config.yaml
n_layer: 11
d_model: 256
experts_per_token: 8
d_expert: 48
d_shared_expert: 64
normalize_top_k: true
routed_scale: 2.5
balance_loss: 0.0059
balance_bias: false
shared_expert_gate: true
vocab_size: 2120
norm_eps: 1e-07
tie_embeddings: true
beta1: 0.95
Below are experts of layer 4 (counted from 0) of a mixture-of-experts language model. Rows are named router (the router's row for the expert), down (a neuron's output weights, with its number) and show model dimensions 0-255. Each number is 500 + 40 x the weight over its row's rms, rounded and kept within 0 to 999. Numbers have three digits each.
Before each expert's rows: a language model's description of what the expert responds to; "comes before" lists some tokens at least twice as common just after its tokens as in all text. This comes from a sample of Wikipedia text that the model never trained on. Tokens count by the router's weight.

# expert 61
Description: Semicolons, commas and slashes separating names or items in tables and credit lists, such as Eminem; and Blackbear; The Lab.
comes before: " ", " |", "\n", "|", " A", " Gre"
router:495531504563492469472506547526565532499566446468557512500543449487524475505538503515478535558466596532425493482493591536531537460560474447494517518441526528462499491468515518527485510502451469421391505472541514545463500505563479478524478541492519525444465489503472532517484518389456491488476415486430574560525535493517517427534507484407493508523518566433562527520457484539441467552482475500512539445430538489438452458524492477417482494551483478462575539509407435499548458508531464463541489477485467550465495506498546428554557526498540544486475602438562533511581531441494456552429548520471516524490475492480471459484488539517496495512497491512559520504522522457440491465481526425497481502495503528482459520421526529463489596487501575500481540498520489490586473472441517
down0:549479511417531414487475540524501556522443490451423518449549500538490574426477450483465559477528484499522482470517517513506504483507541533523476535517481526527433518534478516506478504491507542526531390508584575539508468462420540530477554487530408579557534463554538478570484475511518440451479463529555502494532481512489506523470527497503494458579492523483458512453439493557491466514501498514522484507534492480490515471518515445558481507491498515467547535447522607527536518537476513467435489560528520562507481558534572498540555415501460523495558485491476512407483472461535511514489534455564474546455419436474496483389535487503539447541537520442490451479504479580498497541516493502555437563485520423450557546511479493446534479492505366522468474429470483460446518477467498
down1:448551493502511490552476507484555575531509436489549487484487489478521447477543543454559454589519568543488485493509480529518462508424540454483485481477502500519474477478545550497481512525551450458562483437475517531577503502528468565556461576490519491495542510529518502550504432507523521525493569470539448485510513466479533468470547512561517495475547426500514499529528518422500444529519463499495483523502559433483659430582510480529440480442543433515537511528407429476465539486544529504519504496488474492451476542456507434465469534502481481467549503409500531479521446469526547446484523511537500465553425509557548513542515438480436496494548455433527527532533507466507497475410570472454539451483524479432452467572559563460518516459523497438513455500476541557577536562504473
down2:550498516506464525579522549487441438522479474452431496418499521521488472480450547493442530519482485457488525551568561447540458535490468524502546472538477515415563588540482493544497540487442428576561499488595506516517505502473459534531537491479523537491509526522521441545506494566453447535444471526524459528505477504511568511525521483500506507579561507563461493509514501550488479438505491461393412458495502552503549474525561534477544523506454469499471563411517486515496484523470530483517493477607508482475467498559420518536492509488495482552475430559464522519509549469500469513472547439523578532501462566464551508487448528560405479458500522473492579527582495439475458491434476509544549505483527488568521532482424500475475438472513445474500492513437466511445447413489470
down3:510505506564533490516497527439494483620523446532502504518421492523505541538549519454539531489449579539489533427514529514486454507525528541463480587492475517488523508453549425447522511471566376477537563551454396469510501511548480437485510494544551522498526523475523504526566416555503541511569491515474447444425445505523472554442506494475500464558543470489568558482458485474527546450478529493430506453466521517516448529454421530532484492498553444419546527451441409450536458481490542488552473455551459526556509545450514485487480498466455520507522382506432490548532491537571563546527531503483524462493564498508517500452523504503521539479510539534492477518568465550503474500480500559400535524541489495495459512507504510500460469523532456473493483434472557505516455536471528
down4:500469530547533485483450458488434507510500564492475512419517524546501526475426502522528531490492466452570489467494535509421501493515475585533440526556467523541546495501496492519532486464466514439509434458472461569456500498455452576465500471519530600528496487590484475523481512447592530427514459601497523471515479430488517466485479479503447512615495512450510515505468473500482507507507462487482540496407495501495560570559493486513497530481533514539503542393510511449510494469441577479587513507489505499512509539523490591456558493478548555492474450539538514433454598528459481474489540553485509520492502578449552489438511551514517436515484589491450539443436521513479447419519539511508556489467521416525504578558527521478488468465508503431490454508510441538496489452474514
down5:530484467492447513466549510502448497501465440499508557499541485534471491471505513506535380435511461516482491449506500565468562476531461532547468510417536442446512477581566504425460480595427499481473607531433458494512476521574510481465560549565485542526473560516457496523579494421524519435543533550499522482494491451530420525530475487491483535527426548473485565556500505521500518482445506534474491467456472518520523568467475560490558560497466586502506474500443469497567458472477525496536534507479480540531525482502517478469483440557519499441526430473435504542485504416418485487499576536466515465507559426543563490553530560480536481455494526474507514483515540480456524478463467470459460550521549493496554543553569520495415536457482496527435472448497524506447501535573488
down6:478504416477496530583502494462540532449530518495444501508538537459532485423560484507518477546443520476505465516506411501543519511497456514471452445490544486442486485485494508471444478494553455507505486506510496565479505493478540566467484495478469433434495514412487512516456430468474450508474451496515432509487528449547496490460473491505466490520506454497516492546529441496577544559496477472487476524515483520569500539484469486559443634408527494589474509513515460508500511505554498480471466503470517521494558524592509375508548504506445522455596469556464501544509453524498464523561460495473523552492470533468513570496538423432505569501507516547500564453481458476497569564500471542462491465520525578573507435491490605510493483452537444574527590487557506474479551456559494
down7:501529538576501605518519511503441513499588484551518523494492446412509504532483518560470471495476500521520460466490459467416535437517486481456506549602579525456518504543500538414483545424531508499550452530451480562494498542416530497517544497511493559491555491448486490462541527494527490542450489534445522482441561509537512452507522461513453497495492423486554395420483548491496523574539563507556434504567514438465486460439414494453524498420429552484565438488489510594484527528493535495504519471431531524521495601540509537501464505477467531577486479528524501481480483522561561428496485501518499521505543489551466471486487546502518444497484534543483438403493517454474490458487444479478480488464475519470469496495534548556438437497540560526544486467516450507527483526501536
down8:528547510423505484494477504487536528513464484464547552456464519500543510462478527494506453478451460533509450572516514441452495481397507554572470540492463514518523514532506521533569489590516489506488461438618596535571457447540507493434541519520438477524452437470481511599519458453484469556547475483535536532469512522510467533524515565444492506504488405482499432431432506581478493500547552437462473549560434498489503463531541519447513488608501458470501481525502550496403490537459459505521453487530526460474563479496493550548431459496474471514493526503537514517463495456480490536513426474491531461515560455497541453494432572449516441549473498548463518477475474498517574547545493427481475515475557503521482514470431475500583527528468481404488521537482514458542499481513513
down9:485582528504498483474533538495454518494469566477483483423497487529500498520486564508463545466535450477443529461502476502548501477585502435533494477478517536543524421537440516504446466498501582527461524385459486529489566511504472507480499509448458440485458591542530497499601528483540546472582505540512516563498456493489527470485530468490504498436449537495469484589477475463460530575507528515486483493529469471475550536545550536549483471498460579487432484500469467499528473497512452492570503520534494576484545545474470497443529466437540492513495496532496402528490577520561501519497551557465531488467490460456551462487559463519561580523481506474557482480479517465460505553486490537569458349495515510442491519440441486428507490467546491470477545583516450512462525416456566
down10:516519492533418483520477517534436571517508460449518512446458498476494562564467617552544487506477517490531516551529457422454446555591516478540574487412510464418538488511494531473469444491489488538490483473465464491452498489428513530466462550475460511513515504544515504507515457554429498532489524475514550452540517520506528518474494562469520459552571588580473414506483509484568514490459547479564505487492461461447489511497544548506473529482509582473533423507488527541526567471522500502420430500521533482461509491459450415521517441498528504476557524489482498560505514490516420523456535566505520481542412505417534518536536542531541529512480491526468431483473506527526527473522529524556550510435429498430530503506487537468504510391532467506473451554466501579406506451531511
down11:482519565540514479435538495491433397534544558593489432497434496554438474456468539481577545449509475538553489492546472518545456428446505479579505528506462502533523467483517512555428537520551455512518491492496523455497477481468629475515500492500477539572486473460464571441467503489487535474458526545488446501583555530554442539442548415488523491521529510552468478439515506517503480572557436510396513490492448537460503474537511513549536470515437475467547473521462498492511465520501528559494498525434500462486533403431496505533431529512518490516512536552438438485507508498470515483497496534484502497501473568481508573547419510497535572503517487491459527477434510519564549462494442582483490583539501482449547475460445498511486449514510499432523492510516564516530555459532455

# expert 9
Description: Spatial and directional words after prepositions or commas, such as north, south, east, along, back, out, there, front, location.
comes before: " the", " of", ",", "side", "ast", " to"
router:530461464458506526487532528422498512512453449449556502525532547460481527530485486486509475504541505525511554531516563579482518488491458510466494566433458444437510533576463543528543541525525465489507558510505542591420532490483524512478471457510493508488555510522438473464505486454507470519455494500543532555567471534563475499490524537497507553517531501479477496506587495483522589455505458385492479485444481524563457480496441563405428559521385477517521531528518564473482560504506500513503539506487482496558494453555543461558533505573481495527460545501453489563538484420513501561500547561494483501419469478574540507517516479478533587490501447522428479567474553398515553463512415467490449526483485489498482464480481585491557470424471531529460469544496496541542455450479462
down1:536551487515599473537523472422519565503509448516516452481540522509575430463513479497469509491503519455498505513527451455428503541486500536486418473516495486495486475509479519483492475481489511516456575419546560522530406452471549460515549572476510563502414535444529480528525530445488544552486565512529410511471528507479485489539456550513515519546543541565423435521519440419576504474502587537506489453456449445437506454469511462386504515499441546500463505508495553512522544493496516512502539556493489527516509423529577464440583517463523494503506527590438467480488463456576510592524513539509489564532513510453483498568481551503508436455505515523531529481492492467543551459501502543478461477486495526467566519491490533426507506463542439577480461545443471447472529528447482
down2:459465543478391483530523546492546448551429497505504450497542596535532508487470530504514511465498475421463504404448403487469452505453522449493540529506457534503532574495531554514554504430557511474525464487451426492602546492554519546525480515468586515466520470529498432476503528489512470525523498523513503500505467512478517494416506558485534491410469499562573516483549472567476443514558505467489497466488503552557501481588459485515458514522506534520558463518485452454511506504472508518538504545547433478449459532505579553451461454528600456451552453474496437440529546479519475577536459495431476485485519557549468473501550563432546515492506572453447459514474535516452490491481479464522567506490515438487479454507518499578462504562482499453464494495563489533441463510507552
down3:516459532504481434552485481545536491520496440513499473601536482549531441479525452578491561468536518459553494507515512538505516538501471500536475492521470507503412514557472515573482467437481505493504474515493509456605519459475517563413461514516532516477529515484480416440420472535482443441503446517409566440511576478484516495494481589482486497539526557585520506506453379432540591462530441463528565518467563488525514542455463498494431530499465448499505481511495472519464478425448493517555516514496575467536458518497528560452491529486525511432551502423544519572582532506538460591505492506452522466531488533547511489484514451478463534498552494440439445474416463549485492474530513553499484497486451528516520485525533515510533472544561513520468495523502501516430542423501494
down4:505583456489562450544466520533518520495476561488589531516378433538499488516512535455479616496492513525530519535471433485427560486498483502569520517477529551593547434509517522433526506567512520475454496544477508444471503491535510544570491415504497452515488515521507487496479548449514461535500451554481484482400451445545558484540517508504543573435472486512437489440470515541443478508454487486560506473486554514491530446427433473475545496549547459513516535472481524454535487446461466560538484415512544533496497549513496501482491466465548463495525541457599546445461439550476555433488441549523483584533485497506527469503484539469501496482459506490492543484456511548497428520513478480496482515555461514497443544474462401498460510501542467516551499404522440536533491536505550
down5:490508484492466578469531514516467498486512468532548541520565455547505417558540526567474566498510478516554498521547514488554454502460494494531544471519516514501474457446515504534539537438456538440552554533495469493486443408426458507545464454478525515515466489522464471519512513547472545541475508417445498479461553548468516511526469542424486471565485517507491541398484552504473493515507519536478513467528533554547408492488496488600568457491525525516483547502496563480456474565401524477534540455481517584489439473493480593464445490574498505451457502482452490550494439489507468476589431428510542498511520504484485484454450547538465459508574476517454479450483492544500482570547455484442531550475533544521432571483506408587519540507453542539434509534475518523527525566530484
down6:553501526551542412432532499525486481506537447539484467549472441562545517472482519480506548611547500509476506496515493512444506529434474482435503533526551458471488381520500392599482481591493538557505525533513590493480493479497491519483549556449451483496538514453509558523444498474490520552497548569484438550469484442498521576473496540563493471518483551416477505498423469487485506473425584496494484469527505467465485584431473540430577494554456426469473506459474429471530474556529525469533533492488585496496477480488505443451453532473574551488516518493514547460551534530544577437466509477529474480532536490496497536447435471514511553512468489539520507465481477474537494457480533519467466482523495477458579449515486469442491519463467517489611505511453506517506496519462534
down7:484557508603527608512571517508521510552457483531481518539575514516463405569512554498519559478536492576546491438443508504437539453506569561505524512472480485466533489511511545474561524530503462545481464478486506493473568538432540448507478473517532413517522460469483454483501501503519530460470495517513448452555546549492482565488507577442461568517451475509489511532478469496557517464538414495495562527465503523510460457459471528505494592562464509549579442480508444541543473443523451489470540446485482528480480426502521559538529515439493497484494499523574439424475452528468526486592548530475506562534482463517518500424423480509464555436495434521510451530507449482552449585468495484515459494526532512554463554539469507497526489469469438442461471510506479559469462445451498
down8:548474554485486529460472486493443531512470482526558539516531507463474544414490517515518484529490482499511525530481524488484418460475512409488496440511574476516518514505551485491479495583448511495413477504523509464450529521543468494607540559542462530494491504539447560479591459505478582482485556479523506533557500534559553470428565497495544454487508513502580527475498459565509547441510489449493454458539492501497510496478491434521503467413486439505502418554501460477519490490576423411446559529487442483601474413485510527456513464524463518484527522499480444422460525517479485459462514525522510464481505484494496497481534455443498498513459552488515535561492471539519536577532565490467503433533449504526540444551499554442556412448477586534509556555463520541472475443566554
down9:495531453515488479481454447504458503484498429524452567471485428502494450421514503459486455437498487509536459473482420464534583493507471480482441515444505470497535583518510494441511512478498467439460473572571525502531525464504436567487540523488513511447490456513457502455425499499488487548430482528522569513506470426588509545492533456514545495442525457473567554494547472558473465516560474570545479459492419512508502516471516425549449439560517513503488444471511503567494462488567481557513499452558527516505520480436487529483540519544489575526540519507488539427476453552533538489444527535485461428466495569514522537445500464514502488523443525518508503483612530486471468467414535565502548457503528467516482437525524461513552552557555479508587600417550439499485523478484511
down10:522437558434486536584431526512505462517535456478541463509527447457571500508515494529541401500537484468577512478522441546488551522551503496442443487617565505415558453486531525526440482518475473480514481417472521515490450495573482487447548530494500506463432442478456513506534513541477554477539445510519483486466548436540506519512492499505478484498514471488456507525446461491457508458515527527489439524552428518485508544458483531574452565461513460477436604569556483561479542513419489544518504470519453488491412461473495537468537478479479475499545467520475479469527480488471561520537474462535524491540505499451556525532551426506476487523604453545596487504445477478496561495470509537508506487508505533427518537551564512545568562529455484521454475446535422575520499515485453
down11:493485499470577504581487507507515535522440465482537437502569510517513543448553533490452476462518474554513487441457498466543551535521512531511444498447532468493511482466494502488473460529482527466554539478549518512528554568571524489415526537578527493473461549530443457455525517549425507536506506479458489444517486500558562444601512475546448496447429512477541522526490437495482487516522449522517538568454411499507532466627493505429463508512552515523433499448506520487454474497493560520514506459464475515497510520412433528510542463406550413506522487451514545457472467552433504523508478589458516488488490500481516477408519499464461442476434519488533544517511500502492573480415503515586525449572505484488569528486483545439539547483465451507485497426524571437506469470512525
down12:538585525486421533464544500468468569512487591496478601572477474481424524533489453475448538504493469556525506519510438546492511523456527540484542475562591499493456476432477540500450506489463531545496511502433571536491504441447514516519507419490501500557498544515500506489588544539523525539501513493454484540443548552594430444517553455515489532488480462429536451542579526485521504446525477493506466582548504499501540500428505477510524473481523493438471550456517506539402489490476503564494448490458506482497481455519499445500487498524437497517439523504480542513509471473526502516483526456523463439468483428498465548490476484523519560492594480499518546529465563485509525440477472503436388519438501513458501538545461512480627504483536510555565497452448431473507479562475561

# expert 42
Description: Digits in tables and coordinates, plus mid-word pieces of place names and non-Latin bytes, such as Penns-yl-vania, Pav-il-ion, 3, six.
comes before: " |", ")", "–", " (", ";", "3"
router:518499501500466503422564520523550453473530458487563493545510584545458567495514491481476477521480524561450539508542492522529495482571490454538449570499568509432527499496466516501475557510499481468476516525462545512476522529423554480457497503466513498462548523502578517462472440450550504463423457427459523536544493531473491478520526407464537557565487553505592505510451473491555566482482485480449473475446529584559473544464436500475476540543484438505489516545563534458541492436418473474531483492506432492482424486508557477505503466521565434528451539475572532519492556488488461524484512504576551501447536495468497477516486527497527511468481476556588467629453536466555460448462463450469577556495441482488477474471498511498498524560433559488559567497541539450554484470468488
down0:523454581448494473489499432535468544471594574546501500543508476453507563505529548506510545590487500499499468511446508469513511468502495457515450435597579429497468415513494508471579487491541446515463488503551512558521570485476502559440518574453483414497477500478532499555473454510495523565500471486463482442510517473503462537503470511569526478435497504485581538471524483515526471519512509495494565537508529502552495521483501515478504520516483395449487501464437487537460472376490463580454505476512457577531442447498509520448436482518483460510537475483523492463602532515556470458508501519541473473466492551464534551503446464571487476556521527443508489512468492423484429450538482476494467487516483445456516576521580504412473562480525437573504465501534496519523549474482429
down1:408550444450594554446510467523485541533537459529457485565490439518481467426545487550473522423496452550478530492500520454594476451488510485452466534500505526456522527527468524481477438449533506444442469471581424451474468493515481568500537523453499570489501477504435537518488537468467480511488507496491546462498531480550523571450510495520469513424469492564516544463587486459552449512493469521466493489466466496535551398516506581513484488504572503520491502581553522470533468432543421524567495504519485524509459497484513531436523534494554523445546503527510565444516470538508564572439536526417533511502536495557474482531515486510473454501430454520511510541480505477508511467446523465483470500514477456519538425507573581495553562466498492468501395478495583571501550550522468
down2:505477442555485544464447540477469524496485456541535469547538490465488532470520533493493556464516384495529497459514497523497456511531439492529537477520469558537585448534533527554427517533486536571457500501518574502545489433508504493519532500550459535561516480429520502502541390441403457531519513475525499514523494465445468485498510469494521511495540475498465528511424523528515522488464449447549483564518449497595546449540519556446515545543446527472475556464524571501542457592416485523451492502523534491482441560469505518446418483492536601459503463504491481522488434506446547421577508489517540504551488533577475462507558484518469464492510488479540485539526448472480582450559523539509552508544549462505491578447485436512475406496458474461489457510447525507498503530423508
down3:495523448489500491469507521469483459499560476436500516522448500545501478518555470519428452518443465457540477496460536477450508465465502452554462484596469534495506425455500553550494478550462524507537476465492562451445459481454525558540519500478510486597497549575458515516608563439546505446434541549464430503534563494486466479525458464481511403487481511449535473455530518553460503495494490511522496455524446523461497539419558473467443513531450503502560486475515591493524496420442522498466511510421539477548482493542438487521460480540531557501506508490496546462462483518465498449438486512513506579507522529555547504531400502599621549529552549516518496518486510439547529527510438489536462574511472496477521545529522503546533537521485379491535524464463513525538457503546519
down4:481455480469444462520499482558473491526465565451491463567579536500518486475517518517532553532515551498432507560459500438510551494526553501494501475546475468511449451475501507515474485529472487535460510495442444421519456573462517457503451531555539465501366498497606498528453470499475509587510501513463488572459464506488478477508541439471481490548514447549507503489523522542524509479480526507474533518498457519557503575542426532510529418494507532475499512531427477489559601521558495528560529512480489519505460461534463549562466453507565539471462451521461509457574486427446528446496552435536460555521513458501444536490505530518470550549493489485595510581475491468525577458531467512470503459517449489524508392554517436446533464430444470482423506478540496502577487574501508
down5:504507484544477472537470481567519537474442462494514488430478536547472513485521507573532503567487417478500442592543524484494431509482474477530515498520574505416439489480474463593497518495454496442523580535509506466486499544451549492427452468442516551504429550390516516513498518506513548510541524526564568466547531521520530526462539551498510515530500568472441519508541445530510514546511530485514460484564471424514554440493454439504530520459509445499465571506505573458454463506505540581428467493521463548449554438479493477516481481494505586490481432467510501576466496508507438454461496558491511466506485455486491564477449490487463488512466506440510499478565438474473553525530538533562499494585536524444485528543513491582491472530444507531406483412489500534558540584496470
down6:503500538480464412537542507479479519506537546579481506562469554473453467443506535524436496507477469444496525546435447586517540470581469471487528438556467503469546535470518460537445560466504501470481496532513534525492472485408476498525486532554492483463477446533443491526503476474505507466543500485552448461496436507520392486486523452444418531530522486490545564498546488522462470555549479467444446516447559426565496587475475510521543504461515491479510499381507494493466459520464512535533519524506502468597523516470537471543465432541430473545483530504467445530495368484499491421499562501456516619525478494510507458456492550523564472437496553507466503455510529492475522622475519496450480554513557512478510458543506498525462529527552484539525476515533468523510540502556539
down7:512511495561466550505583530519448543466501494463451507464506474466433455455540507483457413512521520436564498471475512511444537428436452537513446493501455519470493554471594498487516498473557593521503513445469540454493501504484512477495475480509475530477567542561499524440441531489562505510495492482545553444495428500505488569513544560489491521514462521512501494530551472413557443464528530530521506526465468560550542500467547554495552540511542486496437477561543484543484462501480527504558569452486450480545468448507528538526505560443446481498462540504494531551476564456508527490596436484468456497457483453564526450481469507460477492490504454518480525532539521511488554487415516451487453414548473501512499578519421394502515465478594551485518511590425480530535401544484512
down8:438545478501455416589527530483480467576450479494474480511410482485465522490511553491577482582584478559489555516548536474542507468525523581408468532516494532492440496553482453501544549524512528471559468500539482527437567491571476473494507544478515486540497475493503532501470532480423483494510496474563532455461489510476449515502500467446530495508508546499454468499504516504431473520434475613530472479518480596437356464519511468471562467489490497532500560482511487479509439504558468499487547485540461459501488473470534538468440520513434476514531589490510583433518493431512523429512521505559489494507508450487515459544528462464546577458525514497518492428500463534467452518571510514451525451481496541587434544545525504432462545530500523466498501538511526430484550475540559
down9:488497507471438434589522481508478472540387567478481492460421476429454445483497512515493529499509538541601533459532457428484563485498529420526472532494451500493507508525463431528458488533451508581525560526466473448505522544487473586488472552475563492570484512548478533554461551411502510530507523534541465475494418454492471477492516524509524567501542501439418500526469504538479515450522562537515455582466556554492554596522480506513451548474470483565516468424459481544500494543487447557491513495494486521473453485519444508466494484508531473481510448477512475545513447493421507547422579550526511459495564436555457543541465507481493534494477534493519478438535531457533534438495601497483546549460467495487521539480528561450426465536471497531472505555448516499463541474515528
down10:529531420439503531600541460463558429501486482501513474457592488534439486454504509462476471521488468492500481457467466591485512450520521554482487491472486500492615529485463468480488482467445561417567514473521541475499442507536494474568464505548433540520540510436438498502440537494496526505474516507478445522501463467493491469532448491527542483503538492540442505553511515539472458541478520520450562484552529509575569549437554487545388483556519509491491488475440539574473556549518465462529516474571550445525469544429516444511574515448482535512557488472509519488474484432548511465479535493462542533506529461527492450512538503508515475548589503518485533547553486510530492510439437523508463511463446468568490493523486495631511459453427511541523482527469489522416496503591442
down11:543483473488500509535513488423526516522489525500488465487483466502497453543461545534524484507550510453486578527490454481507523523493480480565481428490423495510484443505426480428551475540455516456511623478540459552530530504485480514514515567506425525507462489485497484500517556463474533554474503497540455479531556462471502455521462535530424528477484551571498475476452495623436592391529435452491468467505502506478509483503527546556534497553479554461487524511446486494466468473448530425486515516485533513471560460496470546494504516418559485515545496423491463488499539526484451509593547460509438532487529579500509581518511506540477525451506492402460528540554475461521483514517546402464530501466533473456474506462538487495601560533408464517597493459537542494498592515525519

# expert 21
Description: Field-name words and pieces in infoboxes and table headers before colons, such as Full name, Location, Born, Candidate, Temporal range.
comes before: ":", " |", "ation", " by", " of", " information"
router:505491505452498435469451523452503535477545495531511518571577518515486522554521464443476459498470456567507496506529554495514502429495483471452503485494466494479515524477485484510517583480534469479436528457517551552497530522468502495517409522490475461476479545535549493548435531528540460512457528519536498563558492504513548530490517504564478529601472495422563519457575500466471458496442400486506522478470461519522419497488434466535490501533555517529461511596448542461491458511464513530495534467452474492572476459491426526546400502453438521521569481531519510542535468400518462525508534549542424518430516486499514480502522465503500493510487501514468466514553554511494475493611415466463461540492474556490487512494542638456527524428492515573486558417527475472483464599497459
down2:458489510504557595462487468543548501471475426537487515523454450527482508543512485531514472502494513510500496534510474488519539490552435546500495459517501486555501424497550478486588495515540572512516515537465511456537522491414483525496488522485492427473456444502498489457524553537490463466449511514591491508513604419503399477495572613501462541502580492535493467548514506504492464445431513399524437500502529541603500566431497490507614524548480443477453500470515470589574494433450487534553525501535521455505454518487422524500397492415522483538499532523456469499470462499505509504474522485516469452526537487505440439417529495527502479467509530520515505472536447582478519505552539492538465454548507515422471469501465446489515496456508562498498511565511537493509532560457524
down3:457481478579533499447545483483502460472541496455466436498493491555474456491475578469564530545465491494501427470480476499480583464512563484520522474510514492557497507458502528508444589465498528434449519471459497548485497506593507543548513448426536489518450548524472504513558529608457538500520462586474432602499448460468505507418507542447442513491607487483527515459509564442477421531526506527432442506454532579458467449447485488576552468463472507477507548419507554455478491504482543432465481541605510485459491530536505453516513503511524476512490539520453451563476482508431532486532523510486520441577481516568528486483486576538456496495528510496444473533454590462542469544508465531516475521488492508509544544479488556496474463445475453533520441536478466528455519531488534
down4:544465521511482534541486489446495452510522481487486472421496542484486529515514587451529508510471458570576524580472512476553499473570526431548526503453503440531537474538601497435490470537549453485467475490462491427443509448531465547435455500456493551544541472486509542381506494510508498517531499427497483547542437453486474538489464588477466489478504562602473558438472537466502487528516478512506434401501498481436544482441431464466558560453553429585495456545498439500498483545561535532451528531488515525511511490431527500546483518455522535552495463518505493473551530504464568480511529519485553510547527521442515459555517505410498536447468528470515526525498526451423538439518482577555444491565491523516495519525541506523479435468555498514450513573492559507491482491508464
down5:510467471482521500474480482503490469460472482458517471556547444514490490520553501425514463502443484616481521504417499495507563476456510469458582471550453480527538567546530530541521513469518478535544620431601508450474451476552461429580507455457574447534470513516459514495466539483519458466536573481542503531531422455546555542553433452518472557476495509503478505451485492435543484510482455435486553516465486571492549472542490477524598477495532465526476426434555481494534583442521537485500453541523475507510447504461477498460557505451485524541487563507472549556473531483468501502559501499517623557474502520491480417570491473443519408479492529527512501434524464495496542468478509459509521591511503495518527503466506482468526434528519487531461495444509489546531470528477444
down6:478505545528458505414474527510445522437478500528487460511540482487519536518518462508554588438437481481558485492464499510442504445464521444476436433519489528471525518536544515516476525593474525504450461501507499523525556490475455563537470500520510575432544556490494534523477549474572487431544473503380559471459477510526458517515519438470503563478541544545410441511464513462485552540470530449500406445531546541471457464470468493498477537459490479516488532442500520468536543525427480491525436487465506459498526467494518459519406501430366526502553559575454461499536552490507473424534536472504520484494419518498493554480531516502524517506519557492541477499514559544400498516596513502497513577521432508498530474506456529504509547547519521533482522443466547461462471555540561
down7:477512611539504511549531467571549494556435481549483504502528573494474479463527463449429418517415413496498449511561524509543529439451512431467505520550484428504610549472477550472502507497520504545476501451517435515530500505451502525467549513510516519515467476561506570489490455445430554463475513489489484539493536466428511437435512516551488470481478488498439548452456577519548557473587516552501485508487490508419519570442559499461539519534529492532439482564472545491511511483544476490431521554516465488539504559416507520516472532508405518459459462513467525549461531544499569493448456470488571451526476523514514532408478486445493537484504433485477518488464489539525501510501488569509513529493518532495546446490492454530509471511482539431530573449528425552573478529461457
down8:560445450527455437496443491493506577486570491483540438521520425514451551459493491529517457456508455396500470541591557480515514514544514490456511476460519486498518513534500471544467423514486488516511510492521524430493471528449470498516582526475443496477507500534495503468500477550547577521426560468531587559539573510460471486514511488476464479515504533500489470438538504548520594515508515503565431491551496475501476438511494518533417445499518559445592510499535570472456484537485523571527515479491491514546514479516430414497495526457479525439524503457535497481474528508513531517501455514566518468517492448506502454538526460571506597434569441516479558477567467450538537586503446441533554506524498445487544518475475562574470550464432482450520440565488499454454481472430515
down9:430507503493439434465553506477521577505485495498447415505547536469551452455555502472475454414509451499441506531484437496487451510487517478555518542467505523502448487512486517492502466481504512535454572472489466520559463499507442519473602484452503518504490526471486416563521483576595489507460434495525546562514404521523508511495504494460517572478464440472447534551394588468501489493483468525496501501529490439495505545482495451465495520530545491521438533566522457473490498498484550546457451455564505533453543470522515545537482525511474515530531459502569475517562503451471475493597555497561469560511490504545445522486476524539518498515511465528456417558463570498450468526499583579508487511433560493576462524518425553508518523426520474503588444531496517530531432482552457
down10:549468557529513522525392484471531520548474575509523534547501456464534503502492473483452502518517486546458482425511456466500518557498480511439526532502512480515397525493520512519440397544427547471512538468422472492511474478486479500504530474552495508470495506492541467498495467491541462474474567508486562498462516543444572477435496506514475490440541607520600511557491515524475466585563470477492500460508498456504587428582442522496531510497475483569482483487473572550539524446506467485461489558514518505632498520537427449519512496541491501442485519475467468416483533496425492560524488476478473515516423529508533551458523572532535453528500521511515484519502534524470491514496546472519498452441535499562518422481510512460540442538456488453512434450622422532490456476551472
down11:492435409552443545505503500571429469493526465518569521526456527449467496512499497501460543494528532542476551487529537553555444544542511563539512555581483452552485509527500543568526542568474510578466472509362459553500490515426487502429503520442491479471399528408506493568559516489525486486459503480469565552475490499481502531513427528518504491485414539528462508479572482507513549405485536470530457485524556550485472498495425469527531541575519478459535519500494488523521492457496477449494546526536504571507456472520536502505522573476475483535564504521495526459530482582484525530507477441351505450540540500570500476521503552528526537456493467532478485471505469487485468536474525435511520418512439502461500497515478462497431474418549457503447519502519483452517460512525541
down12:462469532472537456517459527572573494467484466481559581430586494469579617431533472442428517504510370551496536489506544451483524477475490415471546531558523493494447535549483443513521498500542459491489467506462474523456489530583510452470536618508546460507485527484558419484509487475436485614449578520537483459455467400465475539482444521454472565542554497450533532461523529450483519505582502549529527493475513536528440547544457481475491509549529486510491418501510504521479482477560445473400492499517413482488469460525487479470450549457474464522481543455561552520470470489501530507500512562475499560484482540531551488529485495542511494503431507490521504502505481484525497520476538511421522514494462523497538486438509490502523466500476501606490517547505520508502466477491496
down13:472471525475529503434580523448504591437539550490485598562458609529554482517501548545504535561461517503470429535507486491486471493459597479541514474483483527462526515471548528542498480511495525497466457620552505494530521473455494427512454549423559498486490535506513510451474408521448537527503489533460459544512460582500482515579456435491468494467522447478477514484466499508463458470459491493457431489506486544494424508422476433509473489565551542466558531491535482530463491531449531490496539468474522533505510464505524478511518448468458534424537481526479482457578491535468424529506494416505461529447396474491499533532459537577509485481511508536515501411568408525436530504554449500533547539537511523479574495562471480487535497546540523504456531519540499483474492456485570